config.yaml
num_hidden_layers: 9
hidden_size: 128
n_experts: 128
experts_per_token: 4
d_expert: 32
d_shared_expert: 0
hidden_act: "reglu"
moe_layers: [1, 3, 5, 7]
router_score: "sigmoid"
normalize_top_k: false
routed_scale: 1.0
balance_loss: 0.00343
balance_bias: false
router_cosine_scale: 14.0
n_groups: 8
groups_per_token: 4
init_std_router: 0.0113
lr_router: 0.000444
vocab_size: 16384
norm: "rmsnorm"
norm_eps: 1e-07
tie_word_embeddings: false
optimizer: "muon_variant"
learning_rate: 0.00214
beta1: 0.93
batch_tokens: [65536, 131072, 196608]
max_seq_len: 256
train_tokens: 514800000
max_steps: 4013
dataset: "wikipedia_en"
Below are experts of layer 5 (counted from 0) of a mixture-of-experts language model. Rows are named gate (a neuron's input weights, with its number), up (a neuron's input weights, with its number), down (a neuron's output weights, with its number) and show model dimensions 0-127. Each number is 50 + 10 x the weight over its row's rms, rounded and kept within 0 to 99.
Before each expert's rows: a language model's description of what the expert responds to; "comes after" lists some tokens at least twice as common just before its tokens as in all text. This comes from a sample of Wikipedia text that the model never trained on. Tokens count by the router's weight.

# expert 62
It responds to: Coordinate and date numbers. Two-digit numbers in coordinates, dates, times and minutes, such as 45°, 13°6′, born 19 April, 11:30.
comes after: " ", " | ", " (", "°", "′", ":"
gate0:52 26 46 51 71 68 49 52 40 48 58 55 56 40 55 57 46 53 56 49 48 53 58 35 57 52 53 57 62 49 51 54 51 52 42 42 51 47 67 35 37 59 67 51 58 50 55 65 36 53 54 48 68 43 38 45 44 45 47 37 57 48 60 54 56 65 33 61 66 52 43 71 50 43 49 51 81 47 56 35 56 44 35 42 46 35 56 19 56 42 57 47 42 49 38 55 30 49 55 48 43 62 34 53 49 33 57 45 48 41 49 59 39 49 38 47 75 50 38 47 58 41 43 42 48 47 62 61
up0:44 62 59 31 49 40 60 57 34 55 63 59 47 44 40 39 42 51 53 46 45 43 64 53 63 60 49 50 40 54 47 47 53 63 58 61 64 29 43 45 51 39 63 52 47 43 43 64 54 58 54 60 60 52 50 57 55 62 43 49 31 47 43 66 43 57 70 70 49 30 48 43 47 52 45 47 40 51 44 56 35 48 41 71 38 83 37 58 40 52 37 68 52 47 62 47 46 44 53 53 50 31 48 57 43 53 56 48 55 32 35 38 47 43 50 42 21 54 37 66 52 42 56 59 51 47 61 44
down0:37 41 47 62 67 50 53 61 35 57 30 53 43 51 49 54 44 61 36 51 52 54 59 43 40 63 55 44 54 62 48 49 53 49 47 46 44 52 61 46 30 58 38 42 39 73 77 58 63 33 38 46 55 50 50 67 43 27 43 52 40 41 34 54 60 37 45 50 43 52 74 48 48 32 67 58 59 66 48 57 44 55 26 54 62 44 37 46 55 62 51 38 35 66 40 61 61 51 43 40 40 39 46 54 57 36 49 39 50 55 48 50 52 49 39 51 42 51 65 57 65 47 54 56 40 45 45 61

# expert 13
It responds to: Subject pronouns and names. Sentence or clause subjects in biographies: He, She, I, ", he", and first pieces of surnames starting a clause.
comes after: "\n\n", ".", ",", " that", " by", " with"
gate0:39 50 36 56 57 58 52 43 47 58 45 51 47 30 55 38 58 58 66 46 59 66 38 61 50 40 61 62 56 54 70 56 46 45 46 55 60 52 80 39 45 42 42 59 44 61 49 52 40 57 47 32 67 42 73 48 55 61 54 54 39 61 45 38 56 59 48 77 67 56 58 47 47 63 38 63 44 44 52 47 52 48 55 48 68 55 72 64 42 51 49 51 47 60 33 51 54 49 53 55 44 49 58 29 49 46 33 52 40 55 37 55 55 49 51 60 66 44 47 68 39 60 63 69 59 51 57 49
up0:39 69 46 51 63 52 61 64 57 47 42 55 47 34 64 53 49 58 63 46 55 63 52 47 55 60 46 62 52 57 57 59 56 67 51 58 74 38 68 34 52 61 30 57 54 59 43 38 38 36 45 33 55 44 51 47 43 58 45 65 42 53 59 38 41 38 36 62 54 61 42 46 45 56 41 57 59 47 58 52 63 52 47 31 47 42 47 46 47 60 36 52 59 57 48 55 48 34 61 53 45 48 50 61 52 43 36 61 59 59 37 38 82 46 53 45 47 68 41 45 28 70 44 41 41 44 38 54
down0:52 53 50 44 49 54 45 53 60 54 36 56 32 50 72 43 72 55 43 62 44 59 48 44 48 57 41 56 52 61 51 49 46 49 46 58 43 51 53 38 41 61 57 50 52 34 50 39 56 51 55 42 22 42 48 64 59 43 32 72 34 48 60 49 46 56 52 48 45 41 58 50 54 42 71 40 45 53 63 35 62 35 56 56 64 79 53 45 48 77 50 61 60 56 46 44 40 48 40 35 53 58 33 44 36 54 41 49 54 44 37 44 63 59 45 35 47 37 46 62 63 69 45 54 46 55 32 51

# expert 32
It responds to: Units and round numbers. Measurement units and round number pieces after digits, such as km, m, ft, million, 000, 500, in specifications and statistics.
comes after: ".", ",", "5", "4", "6", "3"
gate0:56 48 65 36 52 38 44 55 55 57 49 60 37 44 56 57 52 46 48 40 41 47 47 59 55 52 59 51 64 50 60 62 43 67 63 60 58 33 46 41 42 39 33 40 34 61 53 46 40 47 31 26 49 38 63 48 41 49 60 45 69 47 56 45 68 49 51 45 61 52 45 46 38 59 44 65 31 37 51 46 50 32 48 47 49 45 44 52 63 60 33 52 59 46 35 47 33 40 28 54 48 64 54 56 50 47 53 51 64 33 41 70 62 55 47 34 53 29 44 49 33 47 45 53 50 36 31 52
up0:45 49 31 74 36 47 57 50 49 57 56 61 45 53 31 62 60 40 34 44 53 50 50 36 40 49 64 53 23 41 43 36 60 45 58 54 45 61 56 65 39 52 59 42 47 43 47 48 34 43 54 33 26 58 46 39 50 56 38 66 53 61 46 46 50 43 43 46 41 41 47 48 42 45 46 68 41 39 43 46 64 68 45 55 61 58 39 60 54 31 62 60 44 76 69 50 54 48 61 52 42 55 43 51 46 58 57 58 63 43 59 52 52 60 50 39 39 46 53 52 68 44 66 65 57 44 41 53
down0:44 44 45 35 63 43 40 38 35 49 53 53 47 54 28 44 67 44 55 40 46 57 40 49 45 57 59 47 49 48 64 45 48 55 42 58 54 46 71 44 39 50 52 58 64 49 53 35 44 34 59 55 41 36 61 59 43 38 59 48 58 55 60 69 69 60 41 36 51 37 45 47 54 49 56 64 45 38 34 45 62 42 42 40 54 45 56 31 46 68 54 55 32 46 38 61 48 41 50 61 55 49 33 64 54 60 63 64 65 67 35 63 59 55 38 61 37 60 43 47 55 63 35 63 42 67 50 58

# expert 58
It responds to: Reference and list entries. List dashes, author initials and field labels in bibliographies and infoboxes after line breaks, such as "- Born:", "According to", "Genre: J".
comes after: "\n", "\n\n", "-", ".", "\"", ","
gate0:50 55 57 71 50 47 56 48 53 53 59 42 45 56 54 62 70 62 36 53 48 39 55 39 23 54 39 41 68 59 47 47 50 37 62 42 52 58 58 50 43 58 44 62 57 43 54 45 51 41 62 57 51 44 48 47 50 41 54 29 46 58 53 54 47 73 42 45 42 55 26 62 53 48 66 71 34 57 61 54 39 55 51 45 50 67 61 54 56 44 48 50 29 66 40 40 46 35 46 70 46 47 47 69 49 65 49 50 24 64 63 50 64 37 51 63 50 51 51 42 52 39 47 58 59 59 57 50
up0:53 64 51 54 50 43 67 51 47 55 44 41 44 62 60 65 57 57 42 53 43 58 55 54 46 58 29 47 56 51 67 48 47 50 59 44 55 66 58 56 36 57 47 73 56 66 57 49 64 47 72 50 52 63 53 31 37 67 42 46 49 59 60 42 75 40 46 68 48 44 52 56 44 46 53 49 51 53 50 43 56 50 41 64 64 49 55 47 38 49 52 69 46 48 35 46 41 35 57 48 48 42 30 53 44 60 62 45 48 53 80 46 61 35 45 34 44 68 70 60 39 43 42 53 48 46 39 68
down0:42 44 47 34 30 52 44 67 53 57 36 55 54 56 67 34 45 66 39 43 47 61 61 50 72 56 58 33 53 68 45 51 58 57 66 55 60 59 50 42 65 71 53 37 44 42 58 60 38 55 42 29 43 42 52 59 47 51 41 58 31 43 51 56 36 49 45 53 48 47 56 59 57 41 58 51 59 50 57 32 65 43 54 35 49 63 64 51 47 55 57 56 50 44 40 49 48 30 58 30 41 58 46 41 35 48 68 49 28 54 46 60 54 47 61 58 51 41 36 55 42 52 57 47 28 54 49 37

# expert 21
It responds to: Clause-linking words. Conjunctions, relative pronouns and sentence-initial The/He that open a clause, such as the first time that, which, but, who.
comes after: ".", "\n\n", "s.", ", but", " that", ")."
gate0:66 38 69 36 55 38 45 59 52 43 62 71 64 61 35 47 43 51 53 69 61 56 67 58 43 55 54 48 46 46 29 41 66 42 49 57 45 60 39 40 45 64 55 50 37 55 62 55 52 41 58 39 62 58 24 48 58 49 51 43 45 29 55 53 26 52 43 42 51 62 47 58 56 44 44 65 54 77 53 61 52 54 53 42 45 41 54 51 47 56 47 44 53 50 66 57 44 57 40 45 33 47 42 48 75 52 49 51 65 59 44 55 49 62 44 36 33 65 51 53 50 54 44 53 69 57 47 55
up0:33 59 52 53 64 57 58 42 59 44 62 47 55 47 57 64 56 48 75 56 49 54 39 57 37 38 41 48 40 46 49 43 37 47 59 62 55 45 50 58 70 53 35 52 41 47 33 67 52 41 40 59 57 59 35 38 65 38 38 64 54 51 53 45 47 56 49 29 40 44 49 53 62 31 56 41 37 72 50 46 45 54 57 46 62 60 58 59 55 50 57 41 28 45 62 57 64 46 48 60 47 54 67 48 55 52 56 71 54 71 68 33 52 52 42 50 49 27 64 51 52 50 58 38 45 39 51 41
down0:45 55 59 48 23 40 38 54 47 44 40 36 49 47 58 54 55 44 39 39 43 35 46 41 41 60 40 38 51 65 58 37 36 29 45 49 53 52 58 46 52 57 36 26 42 49 45 54 50 62 36 45 33 56 73 50 59 69 70 54 59 56 49 60 48 49 52 45 50 49 48 41 65 70 58 47 54 56 35 38 38 39 55 50 45 66 46 39 56 61 29 61 42 67 43 49 58 48 56 56 54 46 50 41 39 49 56 35 76 49 49 50 62 48 37 56 41 61 50 56 57 58 49 44 35 71 52 54

# expert 3
It responds to: Small counts and scores. Small numbers in tennis scores, sports and election tables, and quantity words before plurals, such as 6–3, several, eight, many.
comes after: " | ", "| ", "; ", " ", ") | ", ", "
gate0:50 42 53 46 46 44 42 53 18 62 47 34 54 38 50 24 60 54 42 55 55 55 44 65 48 41 46 54 69 47 55 28 60 33 40 53 45 42 35 68 33 51 49 36 53 48 58 37 50 60 49 68 44 42 48 45 56 44 44 61 43 54 47 49 43 56 41 46 52 53 42 60 68 40 50 64 58 38 53 46 46 51 44 56 51 30 62 41 46 32 68 69 66 43 37 41 46 54 55 52 52 55 74 52 57 63 49 58 48 61 49 46 37 48 53 33 58 63 48 52 44 60 48 69 60 51 61 55
up0:66 45 47 61 69 50 63 43 34 50 61 73 35 48 31 47 56 53 49 56 42 49 50 41 56 49 47 50 44 60 43 47 45 32 54 55 49 23 47 42 49 36 50 50 44 41 64 67 58 38 39 48 51 59 38 50 46 33 54 40 47 39 49 48 41 41 48 53 50 57 56 57 62 39 55 37 26 30 46 44 57 39 55 48 53 42 53 34 52 31 62 67 75 68 45 44 49 68 46 55 51 63 42 48 57 59 58 57 63 63 49 40 66 50 36 68 58 48 56 62 40 55 50 42 56 46 41 49
down0:60 45 55 54 64 48 56 49 52 29 54 70 47 59 63 45 45 64 51 48 54 41 36 46 53 54 56 53 48 58 49 47 52 45 56 63 50 42 54 46 43 52 30 51 41 48 37 32 66 59 58 36 51 64 58 56 40 47 55 59 37 61 57 68 63 48 55 43 51 61 42 59 52 62 79 54 58 57 41 36 36 38 69 44 52 57 34 33 47 60 54 49 75 51 66 51 48 64 49 51 41 53 56 75 30 49 48 62 51 44 57 69 44 43 49 59 44 49 58 27 52 52 56 39 57 52 55 37